From a checkpoint of a small mixture-of-experts model trained on Wikipedia.
Size: 10 layers, width 192, 38.7M parameters.
Experts: 48 experts in each of 9 layers, 2 picks a token, a shared expert of 128 neurons.
Below are experts of layer 4 (counted from 0) of a mixture-of-experts language model. Rows are named router (the router's row for the expert), gate (a neuron's input weights, with its number), up (a neuron's input weights, with its number) and show model dimensions 0-191. Each number is 500 + 25 x the weight over its row's rms, rounded and kept within 0 to 999. Numbers have three digits each.
Before each expert's rows: "gets" lists some tokens that make up at least twice as much of what it gets as of all text. This comes from a sample of Wikipedia text that the model never trained on. Tokens count by the router's weight.

# expert 18
gets: "1", "2", ", ", " on ", "20", " in "
router:496506504500480464477528483522523462491521448478502549541473527478517454493459528490564541508477530534507527474468549494545489484485563466498488516484532501511506537551524494482517504507461508501483515527488511508494504541519496517500492529463536510475527495486495469513506514464530512516507507470536517510498492532517505480518513509493479458509510499510547486469517484484475485496499524477549453497520492504508493491553530531501499530479482508498517467530575478509495473500478464501510510492463503485504493537489521489532479479482497429491462509469502481476541486458539506505
gate1:509496536523441477515523497505521451489514464501528455488517501497520488492440497513485551511485530501501550480464483488551491500488506501488460509456506513486520523525505484440463484537510482474503499556506482529512524508531484499491488452545508494479485495497504512506480494461534541494475528517535542473477472530515532495499502507533543478531501526483537485534484525508461498485457490481537472483504480492534550450488549474488498458511449486491520462484500475499500440502479520510520480519496541498496502460561506514489504501471509463509481504501489507495497483498501530499
up1:502495451431505510501516472484518475575502477498482466485506485486444492438500494489494493522508532457514493526465467507492500545500493488497460513470470497506476521497493520517496523508516464490488553529519461511500479471518485533484510454514520506483484493482481554518452503479526458475557525483492521546490495499491508505499506499487526535544511515539454518483467517507508504504513496514457463504541482490495549452490515530461478512476487501480550512478510474508500464485473527510471469451494523505496519468482561527507491496494484491461516497476491504496503495531455497486
gate2:438524484511468505501543457506525496536525477533514522479504499447459525554511495542534506506500534482479491512495510500462489483476453516508487522507500531468477496533528498485538461451473496495527510516482487481486537459544531530489517487507485529522491476481472462496525549540516499473532512501502537482512516531488483477537512475479458463502509528510479519528496481475464494487474502484543502514508460452490482521505490474539510509487460551491531475512497488488553457479493462521477543516512529495490451514492508545500494523481528490498546498500518517528525473502504502492
up2:491517475480466447516505483553498502474497497487500475484558526489511517495521492508479501534500504526518513531524461500535467459489495520515437507461513474486516459530483503504479473525453538488481469498463480541471501505570474556466504511514503469481484481527472524536521476500530494510481486461518497525499518494471522523474507544490521463490512556510508489531497520513502539493481510515520489516508502529527537468514517492484536540500481504544495449522454513482543462475489507504507483527481520511459503469456526511499465498507507494558502483465500463504529482493509470497

# expert 5
gets: ".", ",", " after", ", the", ", but", " when"
router:500505543486544461447513498484503448503501474449497547540482503511487464476468509526550521490499525497502521457428509511533488482513519478486520484477503444480519489501519507447497489517496502461505516511512531546510511537489515478512497494491509532470507523460521471502488482496510487475475516477555508493499482526515472484495481538474449486517505510506523487504475510455493502480457521476531472485513512544539538481536523533451496533486493475518508479490519527486475483495507485499513503482478548489499508537526527476503514486461469458490480546496505476478517444463488504541
gate2:483454457495525508498549502492546527483501471446519475513525490458497469530484478520488522568514519516524489478487479518491501484504524471511542504514509475506522486549482487489484475506488505526469468468515459495499543519546516485445477499501499538453541510484454512482503514462522472481507570486497531519505501510512503473508498561528521525479470506516521525529492497534517484537456511502544515510544511507489523527502519521489511454501517530517503464502490560514519498493507489515486536508493515493489497480503548464490510496497512476502484453498468546542461473498504488525
up2:477436504489534505486529475511536556461504484464503511486520484490524504514489511494476534518532494489526473448476498496513476505510472482507520498523494486475517492543489512525503485505448515524506479457532507556532529517515546503481527472471474514474518506502478483482469496466517463454505521482490495516490498490493501483499464516542469485464502553513506515531511482537545505492471526518554506483506498548521543516518487458459500482505532501492474498508480583494516508487509483509475530491524500490469522484502539422491546494492517481529503534468489507518504499470508482544
gate3:541565515528506458505464513513532497503520460467494502549512497492517480491515505459545488478473479524470515518491490480547508520478487492513509460532473467493529484494457488508457457482500494479503513521519505519512528514435421470500498509492508522511511498504505591483552546465533490488529504498523484521530486527464514511516501466525472482547486496509490509515523477519491513521534482482543481498499517494488509469499523498509516482521516501483520508527479509522504519501504500516497492506496522514476494509556537490509460463503520521501514527500492533457448550523488503445
up3:495453476554440516511503552516504479505511505458474451503494487492486470462513527470509460523466489531489513496482497483524481518476472516487453473510529463481472470509509464489443474490478503450497489520513516550523484486506498532494505474525499534503497494491512506535506484537481508479508507509475507435503555528482505526498475496510500539523466508517502492554469487521522511477520492512501499503501547487513494451472480499470526481474493486505498490471508484531518523529510495544506472535509491479482536525511520531524518467499459467490495500457513492546474515505421504451

# expert 21
gets: " | ", "0", "1", "2", "-", "3"
router:509513546503478474470551477461535467532463459467535489542481473484487478499462487550491535479447513520484521510491513526532496473517527536487516456473506486463522530439501460455499503524490511471483526480492493529489518476421511506457479493478513536515515514468468509523496541473533528477505529473508514485514496490476494516512539510467495496524475460530518494503511496525503468511461509491503457454488485513512500461518505503484541499495534533479526482499456498507459493458491490499509494509486513483501481518526553488495512523500473432526517525502513490504490496478503484512
gate2:502526552447524521536532442511499546525515493508506500488521458504445504502490474490513490525537513492495457465478515515491539509489517512528453511480498504445497502491484477452493530516475504459485494499499498526538476531543529511493485531508554471499515518507531501515453497470504490447480475512507499500498523515464503510493505495417487538494487537491513496484496494468494518507510473521503492492485534512495469516525508515464524495470530527494460503505520485484454499472526482476517502506513506498486500471528600556495527470505504466515478513450487524499487477495504498480
up2:534518537525529481493469541527489454543484576504504531490508514490515483518507514493486528487482524516500528505470501515529504513521513492523555504508497504528507503556524471555491507518480454482455480503513526484471528478477490482506522492480482492547442462540483475464491535538515502544528480489492481439497501520535522526496482519550532435488501506451504542444478482502501473487509493488467516534519474488513504506497460486529514480525489476481478498483527491504513521516468521512489490508503493449514469529494477492505502491516491538490489503501505525505480538563482483503
gate3:469469480494462510480492465518493502551474472500479504532497495493525503535494546515522507503458510510525484499513481510480504524522502477529515511497519442511496491516497497532523546508482500493493498521456516523539513475479497475500508528486584479482511531508484522523445523503474498506470521505517521510547493507484457472520574532479509502470579475483547516486503475506508479497496523506473500509523523503509524526489484530548519514475530513463516537540496508547480529489505516456526469445498530493526465485474540490489495485513485546552549483506508490511521490481502501501
up3:488521507499463436518464471515490492511492496495471501497536497524495510529460561528513527510472486505532511482500480564523491504497492518536528538482504479532499493502480523506527533490539482488500488557469516488523514494470463493488543512498547491506492497542495469489450506518486462463456510521543508520521539528514458483452539547471523465478512478486525496480466489489476498480493477517478471518512544499461513517470454537512538484462511512469493541515501468512519547490486488470489452474501510498541459494473517487512509465522492510536519489471495503493500536498473490521

# expert 34
gets: "0", "2", "1", "3", ".", " | "
router:532515474516483536452560493526482479531483443461490518556490509473524474497496497512513525506449533540511499505471504548501495498527524518479499471507529458465534509527480497494490460524495488498485536480516495523500480531490516462511493509462528542530541493464494500480515517490523499510495518484514503515515511503476436484486528480519452479524520468537556492503470500503446461507498528461499472484497508508544479469541472527513499489456486494493525528499495494523501519480499495486511465483482558476516484525466510516520487489542474471524463516468536518454498461486528494491
gate3:507439452481485526488478517477487484496490487498502524531477516528503503491449506453495493501506491516504475498477502512494471486484498502494515523499537549496505513527490486508490489501541508561468528520469502495521482500556480487512542470509470500478520515505518512493483479540521461512534495538514482523462537507499508536461458493497494502533490495486489487552461496473483494461495555459506504505509474559522480494599497508523474493465532499565455523511507483484519482544452476529506497494516492533501506530514489492507495480468498532484500435503482517489495475522463518487
up3:480532529531532482485497462495510504522519503515511485508484497464492515483550511521523503511494472507532517485519515530502520500507526516495524502537483502497484512512492514500547542500486515512536443502503439485483538503485526490507533496501570472495486493556495493483553493470481540513497522508446530495554481489544475529518524517500526536493534472459498500441573519487486535542520518522479459486510503457535493516477487497478543522512461485530504475488501502491522524500509500491456485421481494455476523518492502528489495499498498482510464520508459463474514490492494488506
gate4:477468468493529497503506464548492462487427464495532486499503506509493493530520507540529510508485519530460516512468491461522482475494487520502492477522485522504528461508422484486479458499474492464536479474496471499506518536494493512495494486479503523534494484486543526491520514493489504498506515473496534504510491502471510507504480484515464479494581525457545501461529524519455503492473483489514486488529500543487484394522510465521470523511498498496512450466485514500502517472473500522525534535493529544498512472496534491490499528492520533523498488467487505481495506456475476490
up4:514492477527486513492506448509478441510456510475518484562497488522505502523492521544477513517483504521528541484458521488539476489538505532534488494524504525537518489498477503481478492515497498469489529507489485479511530513537500484437513480511478539462515501465521509529532473498526486493487570473501517510492479482486478505483496507536485535506541500503499488498532517520479509546421467513493498490498475515506522435530498485516446541499507521519511455466465503490467492533542505519499528496465517528505496499484508492490485515491472499495538482503498505462477430441486488479

# expert 46
gets: " to", " that", " also", " He", ", which", " who"
router:469531539538527507501520495517497472509473455474508529519493513471526451488476516488504502507543537520486530495478485512487504496525498496476486486497533473472519533483511527479546483552483516502441517479523516522486511498477531481465496508471495500503494529472482462528479486486539476475548539509538508487536479511533463476488516470454503474528503519519499490497536473447518480490457535459492471510534499496540484463522525499529492524509489459460522508475497477510511454515489471506490485509495503499464450568491520512500498506506480516497438543501537472526502483464465491539
gate0:574494489510481510519545514499479527455499488490510506508470496558478521484495509496490509535499481494478507445519518510493517488485526536452546504525453521487519502487519452494512500505515501523497510477480519479486495533487458472536496509537526492466519575449484538489535509538490513489481513483482491500508509441491479445487496496496499474487499466503494480483548515487483519477532519517512531480461487508545453504515453510501540505503504486521516497556494473528493476494495492504513481518501470514495512521477531490505436514504467508465507541520499518463504526518574477528
up0:489537500487532488503481462489508516502451506481470512503520517494467494479523480451548533497534483482463465501486512476535499501527493486513481441482471451497558497507552540503492486492496519509517516503516558503534482478479514511487518539491473502513499470497473482457529480511527497491540496494498518511497527499512506509484490504554555507492485558465494506498498484497496491523493523550510494548538510511493534496480524453519494505536492492516545506505521473471438548481499437468529514521521506484466520489511510502515509497477528461536527482524487488492467458511499559465
gate1:546508516534486476496489499487479478545516475510517487514472491512483481529475500488517563530532583504492529478490501505482480488472495486479543478494504482518493579497522476496518465530478489460488508542508531519487525529497525455531465483466551506510545532470500480465504490514495501530506487508542504533531496505523477495501466502501482476526462518530523501473514475485477453541437525494508464508535551491505475471497505444498536509457531521477502523533515485495510493499523502468521495469481505489495453501530542479498474491504504468515466505488492471522533506492487514491
up1:464494513445509517493487452506509521500504504495501491484501505465502517494484460503486475507500429475518455507495503516503510502517508538500497489470490514491479490485455490484515534481527603499450491516497412503466464473471470550499485490524483524545484482544471514536518531478525502474526493496482484475475524493455524514507495469488534493518550487500451489493506522519507567478514483496487524479472489540498520505500501507520480497533484504500488507438493514493460484496515527506487496494517486509503556512495494540529475514536517498496521464523520469483475518495491460488

# expert 13
gets: "==", "===", ")", "====", " S", "| "
router:505517492530492501455541503494530486549478505507492529533482500487475468505443495526501491486470543518492501500502514543496484494543487508480509489462510482492493497495506495448524477527496525476481497486494536536497506506484494479462460501503505536520516551477485466561472488500516474455496523464532519448494490490501481483464520487457525485502520500549532527488505465520508504487456502495532460512512497533498518473536494504498520508479517546469473450503514471496515501452503480500503499517469506488528454579506494505474495527466522443515493477505556448480509509461507542491
gate0:499519497524560499491514529518542447551483490474501509490479447486508488561458512511480499483474488489512524475526513532507505501484486506495494476506520504515524508518523481443503483511489485495505519461498494507492528479502489508449491557499525507539478473464485521450500495447489511472522434474516508501526473515488526504515498527500463566499471547536492456494467477534483515509452500493558463530492528476504516478511539528506500507520523522481480499463507521513504525488516527500483463474482520488516488483503545544482465534484503490479503464500451481496495494492539541514
up0:490504516537473541546501542467516471479500527484531472491444472492533503521514477522507527548476486479531486507556563510502465486468470486488514487510515475504520486530473524529471510468473486545512492465499502497490530499513535530458507509511491497469515514515488478483449513527452535445485534532486499505474463503453504534460516503530493521477522506459492489504510452463560491465499498492550516530540517501487491509504495511501479451508544535474499533505468493518517516510495522499490487528530480539484490502496452519483470519507495508465514471536507525491525498501501516473
gate1:495521465463496512510497452516533480484526492536478463508529494494488463521522516515504509500515502503462515486473496481481437511502519546485510488468507484460535490495506527501536425498464532509482522459548533567486474517523522506464506529488475493507496484524482481522506515506522502491503526494539476498480475505494482503489452520510498451498511526511474535522525488503507527504517498503490468500492534532565514515498529509528518511476505505539495484503483462467512482473501486479476488525494470481469435531495502459485447533493468466514471526504541467499514505479576522523
up1:527526509512477500494493541471532484540510507516516525500475549462547494481531523533480463427523500530531517508517516544534498513510514492506543508534542487431515499502494505499459507497495466488487525519501501516516522474481455455501509480512527464542485498506508508546489494525450529513506468491524480498527535492512462473506506501483526526536498447509503487504534477491515484498499531525467531540462482497506507493505476474494457525488492523498460550506512481539488474514500527539480495481520479410495471505499495516533461498495482489476497457543500495510495522491497490521

# expert 9
gets: "-", "|", " |", "=", " at", " | K"
router:521501521463485464455573494500521474487493488473529547502513489504486477472480548537511504524503543519494500485465551544543494454554521544510524472515518516475502529496532508475517493546485520453457494484534562521472501506499482511492474543468560525518511517495482452548517501494496523486506506482510509496518515494504468493526462469489472490530446492556543511471511500536494448485469493504499474486479503516511481499522491498484480501491515544490510477506527512500502512514530514486544506501471512508506500534530484474484478531492488508541499483505507471481478500475506505548
gate2:477514529527497501507507479497521477478463514504502495527512487501505494468519484474514536536499507494492487527502525532514512506515509492497514481526498468472502488464500517484520477506441447473447525501547534473501487507439535528499503441519482575493486526482481502470490579519502467508491500481483488517483544518519493475515561527537436465494513496527484509518561465512510474502480503507511460469492481457468511518480485525483502497498488514464495481478518474480469484468510478459471487471458504452551522524538476507540478511525483501495480508499490486514471509502488486513
up2:556498452476430519524517528504481529485496486456505511492500482522475494508436481516468482487516508553464464498485511476464512468542470518532507477476513491475497514441485497530468485508495470494543418488515503507516517469479497537515503501470484491469498502529512504500476523545530529498476515460494536457478505482508470483457523511500504522458469484480535501503527534460460503488528507508504476480483548507498502482514450501519510476476541534509494484502511439518496501543497476467508497505524475512472503521498471525499467536489490529515490494500493489505463532480475521498
gate3:517476488482528494515526449492545510507526492509508494487458470522445506514426512517533499563509522528504475521498504496532491449545538512488534532475489503472487519536484455510466498512488476510481469499551500484519508501491503394475512479472473510506535495516509516470533491535505494496483511524508456545502519519513497478477494470486501475526483500534495499499482488515553480517522475494467441512494541545521504531498533493520494465521486518459514463491475486482486528500489514485501494514475524501531507543533494511478527511514469537499499530509520474539498518478502510493
up3:535479466496487494471549489480523515509489515488505479485510530497435495459429523500520487553505549495483490503492515548534489480470490537493547522489480482488471537540475454512488500521516501506501479484550504512483466501450491435497516477462507517536526514505494469522500461519513496488507496491513447499521522515527525500526518484479437476509468503545494515480467500516494487492472487496466468510513503527506504517484503496529506462522435489498530489500518465518456493535495521523483546473509558533536493513498545503503476513462484493499510522517466482482506501476468496508

# expert 42
gets: ".", ").", "s.", "\".", "es.", "ing."
router:514492539515490482451522498476521479535479426464464577557514529465521496465497513461525527456517541486498523510469526543486473494543538504487504477472545499508483552466490491462489462564515462470498515490519507566517514502491510512506489470506514500524503490491504503512490481500522461486507522449544496488511490516512484486458476488494497493485521503500504516460482445510486458504467516467530477475494493519484492478510489497494506536471524493471499488500512497510497490481490498492521503503502516458520494541509523484505465527548500455508516487493554489469500524460511493515
gate0:460500476512536539502493454529522494460473498496518491525457493471484516525525546490528462506518488568503513485492501515525507468524553472503480543557545497517483502526520526496503509540443489454520533517483472498517526515479501517496512499474534517451530479522519524494471480511483505483493473476474508503535504477463424528497495503523472515507515530482497492514503514474468484511504516481472490458533499480478475503537486499490493529524506504514465508510482497474504536534507507499487475520446519464498519491502517539498443471492436531492524504509519464509517440520495491505
up0:578510504476494472500545574468481478504516507525480495491519483532485464509472496505496523497453495481489439506516494468491495490475475501497485466476478482489504472486510472491517479463520524511512493488478522491478458501486469480486465523548463494515479559455482458478528502467532529539526515526546475475462501507515522480518508506494495515507488454531494525471515464533508515462497513496504516538470473499526512474494490504513507486436506494480500482468507462499496480514500513467477511471510506554471474513488443475492537524494514520465471473491452512492505479468513540528
gate1:504518499502548515498535516520485490524504504500518550499468512505481483518485498489457490479525485494506493511448490502491493453493479550477487536487503545502514535516504495519517524526480521501498529480507522513524505514496549518469525453528500493501498528489460467494467520489515497498527505496468495534491511454535507491534472546484535516518493489531516489520501500452502512483507466482458490508505492441568511498491549545531505541462468478527487513500512511448542443471520500508443501494485492501525512498485521490432479507544510513465508537459518490468500482511449542501
up1:541522505501511485510521514510456489515535497498543519484456535507500500525508494505481472459509492499517507485452502509457523460536518550497494526486500509476509505541504500524523523486495523505524553485499517525555452516516542497480513470533517481507531497492509470477506525539504505535498478526470499536435487453543493474501491490477524529510481456499551492515502526427521527465515517483448504522508492462529517515471523543487509509471510491523493515493525502469552490486525473507474500503485500530552478512503520536444483488531531506483507532481539509499482483528501515463

# expert 39
gets: " | ", "2", ":", "1", "3", "0"
router:514497522530470472462521492457536457535479505466508523547492511477525460442497512485546475488490519539493491523493507510480488466518536493483537465488511508478485550487524514454517478568484506527475517498486503518482511513500517475499515475476505499540497478493484516537487493459544496503493467477505525466497545479508473557537515509477507526541486463501500509444507499494495483508454526445488483463519512512542463491534501493501479517493513503462471506494534523471519505511514456514496515478473535517492514543502537472539489520556507481527502484473520477502510507494504501557
gate2:493506507517513483512524503509507535511494508501524509475525488464508499479504462508499517451502489536512518462515456560481514472524522515500514524480526522530478472506513495477481454488499556508522464510484484515447538488432556494485471454467503494536497469489531492483471483523485491468516512501482517453554495444494499514493506498459471495471441520492497505515478528493467491516469480492509519478488505533531522513481490473510500498496514476491522506439527503446469526555532506523490558528491538519510510489491486491493476530502519479514503498438507508454472547482506492505
up2:538487508526485493517466513512478510489483520515478521484491499487525545512487480498476465520452511466438487520485486505504536462525451503482512506538490471528517471496514559498497503528484465469505492539510559512495496473497478477462524527510500497480499528475505522478527533508497508508540485496464454502490582479526503505507534494503453510527508518501508503499531486486464498485485464496498520476472528504513466501533508444520540507557485528541486530525507514442528492476520479494481493501472500516513476495489516530527484541553522533485528469508495523446547486531516518484
gate3:532523516472497470491445526498520444522503512506520525506530534489497497459518485484492484478496522532512498457493478474507507530489479484455502502530551520512499519495519472492544466549485554520504494521498514483464506498521516532512507553473511488550481502487481522496515471477508513493468475516520473460540501488543528546520507552443519524506445441499480484518474461516474504496478487488494536476481522478487499484488508496473474503526506478515483492462530481479523531520555486494489483457464484474484524472497540484521473493501530464512482521479483505528519549501476484545
up3:499511516467492484485473522498553480541492511513540552490527494506491470462470482519507472456525504500512506491490493475545438540505486511463469501470533511530475535512462486492522459532521524496504522540482558517494521467487538485508544544507472472555484522499461524518474479518498495522522449506557463467529529499547548492537508542488523540498462471539477492490510492506520506501496506470491507494499504484509501521494487485454480508517526472512486523466556519482521493538513495469488503503495513466494531525515532489481486491489484468492494516487494499513501513507441506531

# expert 24
gets: "\n", "- ", ": ", ") | ", "-", ")"
router:521538517505476464395536499508502500529488458510493540514506474475507475496491502497512507503502539525514480514521537569470486484526492523513535457459507472458502501504486503476509480497524564519494495447487461503471502495453524513517495479485553520539517531490487477486528512495526508507478531480518519488531469500484436492495509503488471489492500462533515525508490451508468478500471487476510462507514478489526476492495506505490531512492486518439529460466471502483498486483467498510531484504488531472498464528494544501495515502510555484479488511473532472498473499488547510481
gate2:494499510477477465464546508505531499484517460512490487519461488511513487499518451517506467517511539510500486538528507521484478507528465482491461495464515537480517513516504533491482502492473503518516477444502494474510552509538528468508514446476478538496497500498551491515470470480539500508471495462517523537472504506534486463478508482485463503492511486506514523512476482524521507502445414482545469487503456491466520517459497493525520504535510503452489482538462488507478477452489484500500462490521476476461511550512492515495520471460465485517479479505473499506482488446519471524
up2:540493497527497522506500504495554481494560510513494457503482482528529511495475525509495496461490509510518511481456471457480494511537533519493477470475487461504433514526497535471504518501460466516449491503524535531496494502547509463505489489468493518501529492530466496515519526473464564515501512521527543526474489520501463515534513476468496535480500543473486513505500491492491501502495477516506489519468503501475526510476538540504491526502583501534486511549466517534461481445498487479519497523495452494474502502473453507469512531515509530482481486541553512506485496491495486504
gate3:452499519477509508468503526509523477500497530479500550515524518434506482480457475483516483506454459452481495485547519492568492486516532476489512514509462512477482489523519463467526478509491514531497455512484475507480510517504510551518487499443475533490520505535482492495526516497508501521524479478505502499465472471507508486548500471494485536497499529520540507464483476492481533484451506494518481538516458501504499482503491519476476487498488532521528500505478494503494431552513459521480519485480538498507454535487524503498499488448487467471521452460482517506552497493531467497
up3:511433470502493533496496492488510503507486483494475445515470518487512495468524516481502561500497495537483502516482508506463527470480506442478486499542528476541475549465494481543498536523501457487497514522557556502535482464496519499499496522533517487488523482513489481519485473462455456459457534498523440453531545527494499467491547519524529485496508500493494521481525516468507492497531497489501544490542503470508527512513526523515484508478500481530448518527513477507484514471527487472480493522517462499516539466465467518496507511530488509491514524535517492523506509493509493537

# expert 4
gets: "0", "1", " | ", " |", "2", "3"
router:498507520545495496450496542510496448555498463498465569539496532493514481485462503436535507472484509508483488493508523529515492482511514520508516501518516486485490502511497478476492459524483546492473479472482555533482476510500485563502479489479511538558492524488481506486491508453517493524502483436537481495533500493508512504524500515505500512518515511529544490453506459489482480471502495499545468522524494551498537481540517541445503491478487512487516496471527504461509469473489477513517494451475536488489505544504500477512510496484500468496480502509493478523484517439517505533
gate3:509468496477531472508508484501473496509484484524530551506545471502523510490557486540498483443475496535479446475473516511503490480499494493479517522519510517488503469491473530519508485523501507500493516517484498510487489539511487498510478527481528480497513494464539500534484491520488468555477492475511521509519487486492498498529497512479497554463490503513538534446517443491468493479473550491451529514460511493518482509494474469488496535442501507485500488508550570435504494498530510507571462496512532492497459507510524473533470546528481526496486506455486501493540499483508496528
up3:506514514439480509475497475482502476499481467532556545511521514508523510449497456542464476471511505537532480472484515507512521549517488465499516455495485488528496486545500508489528526537482488513496510498535519485482530492486514472510506515473499501500495495490503455539499492466517513513510496494507515503486510489577494495545511505501457506484441553552516489466508472509471537506497491502424539503481486502490554524479510470488492518437501461497507529532510502483472466477522476490514511523515534511500462555496488494553464492503469486511519517499506512525494503499511476537
gate4:496503520519518541503491522461561515512520479518466551514474562445475517524470488466552505488490499455477452494509547495454493477510503508510465510503516521464471509475511515503499497471438517522495501532464502474512513483501526520521502486510534516527536514464472515470456485509514498524486495489476544500475481512484458560528506496497501508494518449483510507479478516461472517497525553461513467495496510487480445516493467485476484479486534504449524461495532521491557484531486524486516508490498492471513503488483491494461524496539494537492489528509511519495530458496517512481
up4:512483483530511477522522518499528506479511493490515541525522536468517465478494476502539557496462501477495505496484524532467533499519513547468472474451489561530520518474524498475524492499490503503487502492535527481468487484536462517493517538509531505515496487498547509495547490502499480460503524575506523509470480482510537521478462533506464514509485492528482513555472521500485469527521513501522474501465510489502483523563470498504473498545497519457540496574476512505520506480490519483487492479483520539513538498514458475535527489490464505525505498532541493494491467496539527504

# expert 1
gets: " with", "'s", " of", " with the", " had", " of the"
router:512475471523457471461475485529489455498498438474458535503498474480486483516475503491483509495469497515481522507482500513478483529517502494504492457469532494463519519536531507466497510525470505482462551472522521555540532481463514491499447485518489515509511469499478480535496501509527504483496503487509474465513512510504492486480512461484458496496482524505497491525494506508491454495463519513530472511542491516535510490537483562504511496467514492461525460497498479479514506482483489468527470456489517484491511554491479484497490505509504427509450548477537431528526465493475493539
gate2:518454492476508479514477494500533501502496535459526520496511530520465495489539480467509503459514507488516495498478508477510463508481499516512541513504474522493479479470471464452551502532512537491514478480509525553421484499521545478547501499495514522524508501509475493514486499502480557459523517497489461496533498493462533499532514515464491517478523481510504483486516492499541451473505554477502539503502467565521491496518557504472516498504512539507485535488531537485488464519535516495481508463498480514516524498484508438531513503524532493471476511523496447462509524472492467517
up2:546488534495488514506502541497463447483476531451438474519453492505488467504477437490458495441475484507471492522506491575487544503484466485512509426515490506503494514483513510492516508512477482501459490499521509498534479491453562491531486508525461543533498503486514482501484515479543524546507487517507431483477475524480517503500487501527482487445547487497486523491489498499543523470495485501525505461490478477488529490461474507484501521517476468458503496531508482504513481483523520531517487506505508511503493483486499512483542527514511439501503497486506536518489522496509512495
gate3:485498526475492486536507534511521502552508495488495524500545500496470514533515517440496448526501514516510542468452503501503474539510509510469503497520545494526550520453480557523510506520460455555515517463524521512498532447499525548474535538484502516519532497486493477520495481500499523495489493473527469510521506485507520500516529495482513519524502474503507479495468491479457425491528517497480532520495501500504494500491549511543529492503516469462520537511503545516500531508467505477509461470523545484480472506508515470504486501547495513482429527509491479491516507509521469519
up3:514446471501480464494493497521504480531487511464422531499504486491485492535510485508515500529464477505490514501494491499532481494539510468479505481517511525487501508470513523495444508513505471524482552455554527528516540495512477486472511485527506502494516458505496502514494457505503508475498467477511467449508548483466537469465490512505490536510496521482498463522459534531467440523527520520520511512494493517549490530527494583497528488498507495469519491495519514527466502475465492473497449440522527509501537495530497471505465517496489496518466518457473468516519481514485504504

# expert 7
gets: "\n", "| ", "\n\n", " | ", "- ", ") | "
router:508510466515445447468503476450522465539458466456453525547467537502508482456497496447499498473467536530483462527482470509495457499500504475496500493487496515491493521499485489494545508570508491488506556504514499534491476476518496519489519507499487541513501536520497474537502532493506523484516489471495489487492535471520507512499485500445473480532510485516522492519512427465515461493473518495494441485519456507517516503486515519486495484490480526452502501484526534500499454454481529475499447504494537506506504531499488486481514511510505497506506483485543504510512519483490524558
gate3:506506507482495500465520567501501493549489500481561501528499498496510483524511472523502507551502522516530521490502525487511474545566512508508464491479495469502489517523489488497513464499498488552501496556513512516488506469506499527493501514478500484548495463499477515503447513501498497533515513466489534526527504515476504492493498517498509507523498523492446508499481434495508518496532533462493565496473523519483476473493532504475522435478502478515534423456503516524517457527524565473497569462517537475509480491507516502512493493503489519499443481498484486495475497490498510509
up3:518479514506509482497477473458524543484494506493495484498520494496486496451467500472452491513437517423469467480531495531531457504539507489473490474490527463490502480472489482462460488475535511426516482502510503528474466512488504471514487500520504466494502545515506539500552482479505498492522523530532501475487514529522487430523550509508489517486455513497523473485500552518499502500475495504543485501508517501529513515476491448523493512504506546519467472498478481497503525517519526492557521524495460503523499496470456534484509481496526493545482495511500452490496518483495526465
gate4:492495515515455493550455466503486502465475463435473480510499519503518492450510526483458524497503527490504496483547463543499474516494500483476553494472493532545518517521475502489512509564526496506531521495528502505497533519525482494541491450452472514498528504519516533522485481479523510503514498508499486537501494560488465478499484477533531498508537509478508475495526508489532487512436466491491535465511498479494477505527508484545479491482493434551494441485528452501433502525500503516504460482516531476504501496511471496499510516542492511490480472518515511489494499478507514488
up4:542503477500460505517497504512465524481492526510493505497493498484513497513505496539542503507428493456473528508476523457494533524523489522461543489557489478521537503489553528542456515496470461502500454490458517468505509488512481484524498539500463462476510528514530469449513494514486525516541515502497514501470513536524474484496511503532459482521475464477492503491527553544475500510497510488531504506505484485492516492464468458472512465516465481466455488521485488489483528489567463548495502551508468524493505534545510488520518494492498457501500474505506531498490513504497501533

# expert 16
gets: "–", " ", "2", "-", ":", "6"
router:538518498521454464462515504501543462528474508450473558565511538449501490459535519460521486480470520487482503519468513507486514492482531497457480471513526492501492534509509520477567489552464509519477547499497515494475511497496519503464504496477517513531504513492493477555531462455509494453485512468531474478524522522510491537520500508471498491523484477508496483442503492506468478497494509479501489506479482473529522499497532528522505509494490484494489506511510476474499462483498472483499434464466517455501502510512522501503490484551518478493474495484515470516538493468495476561
gate0:507514506510528530477451469532500468490519466508510522530487527490507537495504491450531495473503491538493477472488474467483452525519525502465488534505515530528458497526505505498491503520463523527496458510473486514473520514503508543512543554457505486525451475511514485510491479478498492498471479520482462510470546502513514509539501522472500494538502504505490485466499489503492523492513526487496519518509495514522454504491521489497458489502484479482512525521487471510515531523489488491520500427506581477486517506416494501493485472476499475449479499491475486446475493470522502581
up0:528497502453466530537502489534488504487521512511479536555540482502499520513506535464520491466511497467524499507491474511462484526499509481512462510474544525527513509473481513517500427477513480517482486557522526492536528484470532502463507530469519506483506563466499481505500495547500487516473482515485472448506477554514504481482488486467528497486490525499519501527493437482460504488516536482508520524494532496500478492492557518535521492532536481488483502518474471493535526499457489467534479500506501480457541512459503517488482499457465488482485496507530477522524548492529512538
gate1:511494487540501512459504474480502476562495454465477523520458531490527504461498502494514520466454540497508512525471531487486484481517484479449482504529527522478495499517468441499478485538492489513473515480484485505528495536535474499504505492554500492475551504510489564473453473498523501534483496511515522540488468493489522519503553513522502523500516478529511505524504493517486490478507461472476531487484514467496518498562495505485438497473541487471496491478514506452498448524522493577501458508501494481516475516510483523507498510493481518480475493530503507476487497453540497455
up1:560507483556490510489524478509479505559478467502494503498489509536508512481480501476517505470473519532541537516501508481520461486496481495511478500537499516477507491515499449478473507516469534502537541489481462484493484540486470473525496500519488495488524491569540556460495477506502485502479439480514534519505484508443495523508549536515492526510494515532485474532492490537445471477474493507471503446506508496473536488533503485503477490505522479477481494487500477461524478500540517522508444477488487478459465487515461534496505503501511506472492517540503496441497470461502494464